Weights of a small mixture-of-experts language model, trained from scratch on English Wikipedia: 34.5M parameters.
Below are experts of layer 8 (counted from 0) of a mixture-of-experts language model. Rows are named gate (a neuron's input weights, with its number), up (a neuron's input weights, with its number), down (a neuron's output weights, with its number) and show model dimensions 0-127. Each number is 128 + 24 x the weight over its row's rms, rounded and kept within 0 to 255.
Before each expert's rows: "gets" lists some tokens that make up at least twice as much of what it gets as of all text; "raises" lists some tokens whose logits its average output raises strongly, later layers aside. This comes from a sample of Wikipedia text that the model never trained on. Tokens count by the router's weight.

# expert 17
gets: "  ", "-", "1", " -", "it", "2"
raises: "|", "ro", "enn", "c", "iant"
gate2 [ 92 101 140  58 114 137 100 144 109 153 120 128 131 113 123 117 126 142 100 121 151  83 130 104 115 125 131 148 170 125 178 119 144 153  86 125 104 158 137 129  76 104 156 130 121 140 106 179 120 137 150 104 146 137 116 109 110 137  78 121  87 104 150  92  65 137 116 111 121 114 120 135 114 128 113 145 140 110 163 129  77 101 149 109 150  96 131 123 118 111 135 117 131 122 175 118 118 154  81  92 123  98 142 114 119 162 103  82 152 111 134 173 103 125 136 158 143 139 104 109 121 109  98 145 137 147 142 149]
up2 [106 109 130 110 155 148 148 133 118  96 142 153 135 112 126 150 153 142  97 125 160 107 147  95 110 138  85 122 164 132 103 124 153 150 119 105 126  83 136 106 166 142 124 112 121 146 147 146 163 122 131 150 116 124 107 127 176 135 139  72 158 126 146  77  80 138 135 145 140 183  99 123 138 139 111  97  65 148 137 107 102 122 158 101 124 115 125 157 121 146 174 120 131 150  93 129 134 174 136 143 100  92 113 114 142 125 161 106  77 107 140 136 106 157 127 102 115  92 148  81 120 132 144 121 152 176 108 123]
down2 [122 150 115 170 115 120  86 165 136 124 193 148 134 161 104 114 147 158 126 105 143 136 156 130 109 109 118 140 103 153 122 142 118 115 125 130 138 166 123 160 139 165 144  85 154 151 121 131 117 110 120 125 121 172 138 163  91 120 101 141 102 104 174 115 114  92 127 135 150 188 151 111 129 118  87 147  73 127 169 127 108 154 110  96 137 103 106 139 149 112 183 149 122 116 164 141 147 144 107 161 101 148 106 158 111 158 132 123 120  98 134 112 142  95 153 102 110 111  83 150 111 118 163 139 151 108 117 118]

# expert 24
gets: "\n", " |", " Vol", "|", "Al", " vol"
raises: "-", "1", "=", ".", "\""
gate4 [140 140  95 132 118 153 137 127 113 124  73 119 133 116 121 127 104 128 158 163 161 147 112 122 144 104 132 107 105 137 139 103 201 149 124 159 132 135 191 131 144 119 102 126 156 143 103 174 118 119 120 117 127 111  96 121 147 139  85 124 148 132  95 113 135 106 131 109 118 113 106 181 114 103 117 144 116 205 109  97 161 160  93 110 101  93 127  86 184 113  75 100 137 130 160 126 126 147 116 101 121  96 130 131 136 149 123 133 111 125 138 144 130 102 159 150 112 113 135 145 127 129 161 181 117 120 111 110]
up4 [144 129 123 126 124 138  97 121 103 119 125 133 128 132 126 149 146 144  98 126 123 157 146 132 117 106 117  76 102  80 116 137 148 110  99 122 116 121 156 136 174 145 129  94 134 143 129 149 101 124 126 100 142 105 127  86 168 158 107 107 121 169 127 135 167  79 120 115  70  74 101 133 148 107 199 103 142 134 157 121 129  79  98  91 112 133 144 125 170 112 114  82 116 148 139 147 131 112 135 110  90  87 162 150 109 118 148 134 149 145 134 149 103 136 114 121  83 114 146 139 158 113 135 164 105 149 107  96]
down4 [110 120 153 117 107 168 137 131 121  84 148 116 136 124 141 146 137 110 117 119 142 142 121 151 138 121 115  84 116 123 122 122 106 121 142 142 126 127  83 107 130 119 149  88 163 103  77 146 120  75 151  97 139 139 156 140 133 155  90 116 103  93 108 124  97 124 116  82 103 114 109 171 109 113 125 148 126 101  87 135 100 133 101 138 137 123 140 132 120 127 112  92 122 120 149 127 158 115 188 115 106 122  92 160  71 124  84 126 114 179 111 154  95 104 154 141  99  98 118 123 135 185 105  75 125 116 165 128]

# expert 23
gets: "%", " |", "N", " won", " served", "-"
raises: " as", " on", " in", " at", " with"
gate1 [156 131 115  83 138 117 142 128 154 140 147 142 131 123 128  78 148  81 139 171 120 136  75 131 105 142 149 140 113 132 125 145 171 143 128 135 139 133 161 139 123 138 123 133  82 144 140 178 142 109 112 167 164 119 128 141 140 129 138 121  91 107 105 168 120 102 111 146 135 126  69 109 134 148 113 131 155 120 104 156 105 153 136 135 100 106 129 146 164 192 132 143 149 126 107 165 148 154 154 130 133 184 107 149 135 167  93  96 129 102 106  88 170 140 129 132 164 134 132  98  73 115 121 111 134 154 153 127]
up1 [123 121 132  77 125 104 123 128 155 139 119 131 141 129 122 120 169 117 130 103 105 136 116 134 132 163 178 133 141 120  75 160 183 142 128 159 138 118 169 126 115 121 139  87  62 120 130 155 127  91 113 163 173 119 134 161 124 125 156 148 144 127 117 139 114 132 145 133 141 163 117 120 105 155  82 143 141 134 134 129  84 121  95 117  82 127 164  96 118 196 108 150 148 112 143 157 177 156 114 127  77  96 112 127 107 139 128 132 133 115 138 111 152 134 143 131 145 129 122 100 105 153 126  79 109 123 172 130]
down1 [115 128 192 130 115 130 136 153  82 106 120 134 157  97 125 113 138 151 177 137  97  98 144 108 131  79  77 150 129 121 139 105 147 139 133 144 145 147  99 135 164 110 109 114 148  99 153 164 144 105 167 117 151 118 149 149 169 130 105 125 111  75 156 109  73 125 102 134 116 135 128 126 135 124 119 118  94 175 105 158 149 147 137 147 138 126 125 133 139  94 137 123 137 107 141 119 161 115 118 126 124 114 139 135 140 174  90 126 171 194 140 175 148 101 120  97 131 108 141 101 162 128 132 100 112 142 167 124]

# expert 0
gets: ".", "\"", " .", "”"
raises: "\n\n", " However", "\n", " It", " In", " They"
gate2 [112 113 114 133 122 141 128 138 129  81 133 135 125 154 141  81 140 111 120 159 123 166 126 108 104 145 102 137  94 129 137 110 137 130 148 136 148 174 117 148 112 139  77 138 133 134 117 106 148 107  99 111 166  89 129 153 147 108 137 104 113 126  93 108 118 149 159 116 130 134 145 131 135 158 141 119 151 123  75 121 120 155 118 137 121 161 167 179 108 176 132 155 103 112 153 103 109 107 126  59 180 167 133 164 129 159  87 112  86 148 131 125 115 157 118 131 139 115 111 148 185  99  76 138 109 142 106 116]
up2 [155 136 151 132  99 125 127 104 146 175 146 146 119 119 133 149 103 126 120  98 130  94 115 134 125 139 159 114 142 122 107 148 114 117 113 128 105  96 122 100 134 123 176 129  81 122 160 136 119 125 168 165 130 172 137 122 130 140  85 122  95 139 177 111 135 101 103 116 134 121 135 141  93  79 112 121 105 136 156 112 169 121 125 108 127  95  74  71 179  96 139 105 130 138 106 143 153 157 134 183 102  56 127 112 109 126 145 116 170 110 134 137 126  88 141 135  99 124 120 123 100 133 144 138 146 155 166 145]
down2 [127 171 125 115 102 123 111 205 122 101 110 129 154 126 115 130 101 117 135 118 124 104 110  95 149 151 114 132  89 161 144 126 105  85 113 109 133 156 135 134  95 154  96 157 126 102 145 132 126 110  25 149 115  99 118 133 162 144 127 122 128 126 134 127 153 110 130 140  77 136 129 118 134 185  98 129  98 115 143 130 110 105 104 119 166 130  99 141 117 153 141 115 142 138 108 122 144 108 107  93 123 111 113 186  96 107 122 153 124  85 146 130 147 107  94 169 117 120 146 152 103 111 118 160 123 136 133  99]

# expert 25
gets: " U", "U", "O", "^", " ve", " Santa"
raises: ".", "-", ",", " |", "/", " in"
gate2 [140 127 114 168 121 141 100 129 112 145  93 156 128 148 158 131 164 114 116 111 130 164 130  89 130 128 114 120  95 171 118 114 136 154 157 150 148 135  78 110 107 130  87 152 143 139 136 139 148 131 111 124 119 171 153 140  88 131 145 120 152 136 108 126  77  93 118 123 150  99  99 124 154 165 129 137 101  96 127 150 112 140 160 135 120 178 100 175 106 110  73 129 118 108 105 118 116 186 184 120 146 154 132 142 108 128 141 147 123 149 119 186 141 122 116 124 143 105 132 133 132 126 156 201 113 120 118 156]
up2 [100 120  97 106 141 129 118 137 121 139 119 140 122 167 118 146 140 193 132 173  91 131 140 162 126 121 175 149 144 105 115 132 109 136 171 154 120 174 132 132 180 131  99  73 110  94 118  95 108 134 114 151 128 114  99 131 153 153 127 141 129 118 148 111 139 140 164 144 121 152 100 156 144 108 162  98 170 159  94 129 153 113 180 148 115 123  82 136 124 123 114 126 146 149 153 159 134 122 168 131  89 124 111 133 141 128 147 166  57 128 162  80 111 153 131 133 140 154 119 164 118 124 123 120 134 136 121 126]
down2 [125  74 136 153 112  75 141 148 112 124 113 122 134  92  96 142  81 102 107 162 146 145 105 140 160 143 121  79  90 143 111 116 141 123 124  96 148  84 111 120 144 111 141 176 116 145 147 134 154  97  97 125 152 125 112 105  92 123 123  86  71 126 162 130  96 140 138 105 126 129 163 142 123  91 117 117 106  95 141 108 167 151 121 141 112 136 182 141 125 101 125 140 152 164 149 140 139 133 149 148 173 149 155 126 128 139 118 179 126 142 132 118 125 140 134 158 133  99  95  72 139 115 160 105 111 112 109 107]

# expert 35
gets: " |", ":", "|", " Ham", " MF", " Dam"
raises: "roe", "isted", "iving", " Arthropoda", "ired", "iring"
gate3 [133 145 115 134 113 103  77 143 115 129 142 111 127  93 121 115  97 158 153 112 132 126 151  90 120 129 137 150  91 101 187 104 113 148 129 146  93 131 122 131 110 128 101 110 139  89 115 121 108 142 120 152 144 130 115  87 113 134 162 123 195 120 104 129 150  97 140 148 134 116  34 145 115 153 123 107 129 120 109 115  92 107 123 109  99 134 112  79 148 143 120  85 144 126 134 151 120 130 130 116 117 153 143 100 103  64 179 117 130 140 123 131 163 161 147 155 131 152 167 112 134  97 143 146 146 126 106 143]
up3 [147 151 113 104 123 119 158 137 154 137 117 125 111 136 141 164 102 109 113 157 127 150  98 106 129 120 115 128 112 164 138 148 151 134 147 140 158 100 145 138 120  71 122  98  80 158 118 141 142  98 123 152 117 119 169 106 116 150 144 154  53 161 170 109 127 152 113 135 149 128 135  52 149 119 138 109 109 106 161 142 151  97 109 136 108 138 102 146 116 114 103 152 106 129 121 165 133 119 116 156 111 121 140 143 136 145  79 126 123 109  94 171  98 115 120 100 131 172 136 168 140 162 154  90  85 140 147 113]
down3 [114 106 109 137 121 123 153 162 108 126 167 118  84 161 137 127 131 122 124 187 140 122 134 141 152 139 101 147 119 160  84 155 117  97 149  97 136  93  80 121 113 129 123 135 130 140 109 153 124 121 135 103 117 145 104 104 168 130 145 135 136 148 176 106 158 151  92 132 131 174 100 165 155 135 101 134 105 114 136 134 114 106 175 135 108 108 132 147 143 169  82  97 155 130 126 101 145 142 100 136 142 147 106 126  77 113 127  90 121 127 122 124  94 111 121 171 122 117  82  92 159 127  95 115 138 188  91 148]

# expert 21
gets: "–", "n", "t", "y", "et", "ing"
raises: "3", "2", "1"
gate18 [109 173 126 125 165 149 121 147 193 121 126 133 167 151 192 157 109 139 126 130 146 149  89 114 123 128 136 123 107  98  83  94 111 143 114 125 129 107 149 145  88 127 125 140 112 125 165 132 111 125 101  93  88 113 118 157 155 137 113 107  88 134 107 126  80 102 135 140 152 125 122 142 100  73  91 104 128 133 124 134 153 125 117 120  95  92 139 122 122 173 158 105 139 120 141 108 143 130 121  90 144 137 157 102 158 142 122 174 168  92 150 143 157 151 102 105 126 126 141 133  86 137  90  96 110 106 142 118]
up18 [128 100 146 108 164 123 160 138 134 123 106 137 136 143 153 112  91 126 159 109 168 173 155 135 101 141 145 110 102  87  86 153 141 120 119 147 141 180 131 148 128 131 136 138 104 111 104 183 149 108 109  82 136 156 131 103 122 167 122 139 115 120 114 163 109 133 141 132 134 101 110 112 113  92 116 142 131 174 180 115 134 125 159 115  81 115 125 124 103 132 145 133 162 178 135 159 129 145 137  59 155 150 122 103 131 159 153 138 157  94 140 134 139 151 112 141  74 114  99 100 100 111  94 119 123 123 125 101]
down18 [110 112 126  94 110 161 129 113 135  90 146 113 140 128 158 138 112 147 168 160  77 135  99 126 130 112 112 126 131 111 132 109 104 124 134 115 155 115 113 115 111 145 136 129 157 127 107 147 138 123 127 151 162 132 190 113 169 153 101 163 129 101 139 113 140  98 137  94 110 145 113  99  72 110 165 121  90 147 137 140 117 180 109 147 141 116 111 101  89 128 124 146 123 142 123  96 142 111 114  88 176 130 121 170 127 164 181 128 119 183 180 103  92 133 141 167 129 151 114 121  83 153 148 123 101 118 118 128]

# expert 10
gets: "t", "man", "er", "son", "e", "i"
raises: ",", " and", " (", " of", " as"
gate16 [131 139 121  83  91 117 137 140 138 110  87 127 140 166 105 136 129  92 137 134 122 151 143 155 172 151 166 129 124 134 105 160 123 159 129 111 123 119 119 112 169 186 144 120 180  97  98 182 127  97 131 149 143 114  98 126 127 104 168 160 115 111 167 120 135 131 121 124 158 188 116 115 179 140 122 152 124 186 116 123 153 136 115 134 119 155 133 105 114 145 151 135 141 119 113 164 174 123 140 119 127 160 120 125  91  97 166 119 114 123 103 102 150 117 145 110 104 133 112 112  79 135 152 170 167 139 123 117]
up16 [135 144  82 108 130 110 155 138 111  92 121 154 115 143 174 119 135 107 119 141 108 130 152 110 145 150 142 148  81 169  81 138 175 195 145 123 134 154 114  99 176 157 143 110 172 110 146 168  95 111 138 117 127 126 125 162 126 124 148 132  99 112 123 110 112 131 124 129 107 175 116 134 145 101 107 142 110 152 155 121 124 145 137 143 121  92 140 102 107 119 130 115 140 166 122 191 183 143 142 118 113 144 127 117 106 129 177 127 130 138  94 126 151 124 155  99 151 132 118 126 108  96 182 151 164 164 136 130]
down16 [ 96 152 141 145 118 116 154  74 111 121 166 124 115 101  69 164  84  90 126 150 153 143 115 130 136 170 102 146  92 148 129 161 131 122 110 169 129 129 142 110 141  87 144 112 120 154 102 101 107 145 154 160  96 169 117  93  96 155  99 135 164 137 126 127 143  98 148 139  96  84 125 104 140 148 104 126 106 129 103 137 131 136 104 122 133 120 138 140 150 120 138  76 126 143 159 101  97 143 135 111 126 143 141 129 133 125 134 109 109 112 147 164 121 108 110 175 149 109 134 165 132  62 110  87 150 169 131 142]

# expert 40
gets: "s", "ion", "ment", "ation", "ity", "y"
raises: " and", ",", " in", ".", " ("
gate18 [113 150 154 151 114 150 118 130 118  95 126 147 112 174 133 129 147 155 100 121 134 111 135 149 119  55 162 127 130 123 176 126 133 114 151 168 123 118 111 126 116 108 109 114 153 149 155 180 113 111 109 123 110 148 113 131  87 146 118 116 104 145 139 135 108 132 129 141 156  80  98 127 126 122 116 124 166 120  51 134 106  93 142 116 139 123 128 143 105 144 124 158 115 152 118 119 127 123  88 173 124 148 107  53 128  81 130 142 116 106 136 153 153 127 127 111 111 136  95 130 140 115 162 151  66 106  88 148]
up18 [111 133 141 147 100 122 184 119 110 106 134 139 130 121  99 124 118 103 139 110 113 143 146 124  79 135 136 116 133 120  86 115 148 138 144  98 130 148 162  99 121 131 153 135  87 126 138 128 135 110 168 150 142 141 120 153 164 118 120 163  92  95 130 142 145 157 115 120 108 146 136 123  72 101 117 132 128  93 177 127 123 126 119 152  71 148 104 135 117  84 100 111  97 131 125 144 154 166 102  62 141 132 140 177 130 169 152  74 183 135 126  85 104 149 127 161 105 107 148 151 115 120 131 133 153 102 121 112]
down18 [138 137 165  93 125 144 144 126 169 139 158 125 126 101 117 127 143  76 129  79 140 158 146 135 140 112 155  90 125 110 103 148  87 142 117 139 155 108 132 172 114 124 149  99 128 131 133 145 102 129  75 100 118 160 138  79 109 158 120 168 160 130 114 121  58 114 107 119 177 125 148 122 174 129 108 102 126 161 118 172 103 122 154 107 142 127 156 147 134 106 159 172  84 146 151 124 145 102 137 123 113  89  88 119 120 113 104 107 107 124 108 136 122 150 158 109 115 159 129 114 149 124 129 133 100 166 151 121]

# expert 57
gets: "\n\n", " \"", "\n", "″", "°", " re"
raises: "T", "The", "H", "I", "R", "M"
gate1 [110 105 149 136 160 118 133  78 106 129 155 150 114 134 136 119 182 104 133 157 107  57 144 112 136 149 121 139  86 125 122 125 169  92 157 125  77 146 119 205 123 107 136 106 114 161 120 145 200 143 159 127 154 133 116 141 129 140 103 128  99 170 105 142 162 105 131 122 103 139 121 131 113 115  94 155 127 134 138 130 118 113 131 140 149  85 133 147 161 118  96 143 109  81 140 149 113 147 137 141 142 143 146 141 139 166 120 174 105 101 111 134 110 150  94 168 123 150 104 121 129 121 146 147 124 124 137 142]
up1 [125 143  84 142 131 134 133 159 126 153 120 127 126 161 126 105 131 143 171 107 151 135 105 124 115 124 115 106 180 135 146 144  67 150 158 127 154 117 137 124 128 123 111 155 132  92 148 129  38 133  87 148 127 140 141 115 141 146 138 104 146  94 186 129  79 153 131 146 138 124 144 117 135  94 143 116 153 126 117 160 119 136 112 144 120 122  90 140  76 119 173  89 137 169 160  89 134 107 126 115 131 123 117 116  99 107 166  99 155 145 160 116 125  94 182  95 133 103 136 120  99 125 135 135 135 141 147 142]
down1 [119 133 118 131 153 129 116  54 147 164 117 154 129 146 127 130  94 116 125 112 120 120  92 149 129 139 127 135 136 126 161 139 133 123 129 135 114 121 128 127 129 113 118 165 134  92 186 156 156 132   0 129 119 124 137 126 123 141 118 148 135 123 127 115 105 110 143 122 124 115 152 117 134 154 131 127 125 176 106 122 107 125 162 100 151 150 100 129 112 130 138 145 132 138 130 109 125 121 144 121 121 137 111 124 121 145 121 138 136  76 153 139 131 162 121 144 138 122 103 125  88 128 130 117 121 107 147 117]

# expert 38
gets: " Be", " art", " Art", " Me", " Bre", " work"
raises: "-", " and", ",", " (", " to", " in"
gate12 [133 141  86  48  93 143  82 143 159 142 133 127 127 133 152 107 138 133 140 134 116 143 129 132 142  98 150  89 136 149 170 131 143 179 100 149 136 130 127 127 127 120 116 181 147 130 140 154 103 148  89 122 162 131 112  85 132 126 128 126 129 100 157 109 141  99 160 117 132  99 173 104 176 107 128 125  65 135 110 144 161 146 127 120 144 102 138 143 129  83  98 121 123 151 143 174 146 115 116 100 132 119  87 109 127 121 115 140 164 152 158 115 122 157 163 107 145 137 101 117  74 107 114 125 119 108 102 139]
up12 [120 133  98 130 106 101 152 133 108 105 134 156 116 149  88 163 147 125 146  95 137 145 149 104 153  93  82 144 124 101  84 124 107 128 169 108 128  99 142  82 156 122 172 100 103 149 111 146 134 121 127 148  96  86 110 128 135 130  99 147 112 102 132  95 122 128 117 130 154 138 138 107  95 119 116 108 177  84 120 131 100 116 134 138 113 185 100 134  88 124 108 106 111 142 165 134 159 133 121 199 138 154 144 123 102 109 100  97 165 138 127 135 124 142 145 141  84 145 131 145 201 129 121 137 136 128 131 106]
down12 [ 95  95 129 125 124 146 156 164 102  92 159 144  89 151 158 105 113 146 132 120 172 148 145  99 154  95 115 134 119 114 143 102 180 145 106 114 129 108 143 130  73 114 105 132 119  87  77 134 136  86  98 100  77 113 160 123 107 111 108 109  99 146  91 145 127  88 122 111 118 135 134 107 137 129 119  96  94 135 131 113  76 125 112 120 120 142 177 144 162 126  95  96 169 139  93 141 149 114 143 176 164 111 108 117 124 140  89 138 144 144 127 161  97 117 120 136 124 141 138 137 145 171 140 123 156 127 120 123]

# expert 8
gets: ".", "°", " (", "′", "/", " Di"
raises: "5", "7", "4", "8", "9", "6"
gate0 [147  78 134  96 120  97 118 124 138 130 128 124 166 137 124 137 129 109 141 175 126 140 148 162 150 103 103 148 173 138 111 120 157 138 158 125 114 138 131 130 143 171  92 156 165 122 144 132 185 150 133 101 127 119 136 123 103 102 150 139 173 146 145  97 112 140 112 156 168 140 147 137 110 149 135 116 103  91 147 143  91 155 159 103 132 103 126 136 128 117 135 121 121 155 115 165 120 171 140  87 129 143 186 164 134 132  99 115 108 147 137 146 186 137 168 133 125 120 104 166  69 134 122  90 130 158 134  87]
up0 [171  96 133 100 144 104 131 121 136  96 140 168 136 157 116 132 150 162 142 153 130 126 118 138 120 163 110 135 120 175 134 132 168 128 157 139 138 113 102 168 116 180 135 138 148 101 124  95 117 111 123 116 168 144 120  95 153 102 131 149 147 142 123 111 104 103 157 133 136 144 174 134 115  95 136 133 123  99 149  95 128 129 132 105 123 132 115 150 137 140 177 176 116 150 146 120 143 151 135 103  94 132 149 189 157 102 129  91 106 170 131 126 177 115 127 136 145 186  85 122  74 143 115  80 150 138 116 110]
down0 [125 110  79 189 161 122 145  83 125 106 136 169 133 134 117 122 157 142 113 128 142 115 151 104 122  91 128 114 110 142 139 149 163 152 186 129 122 111 138 130 119 126 137 116 126 106  77 130 164 144 201  76 116  93 157 104 133 105 143 138 185 150 123 150 102 129 157 122 156 111 107 136 116 118 108 125 134 103 134 128 144 120 110 151 116 141 121 161 111 133 107 151 150 123 138 165 123 133 170 117 131 143 127 128 162 183 134 132 128 183  65 130 129 151 151 120 129 140 125 125 126 130 151  84 133 139 120 168]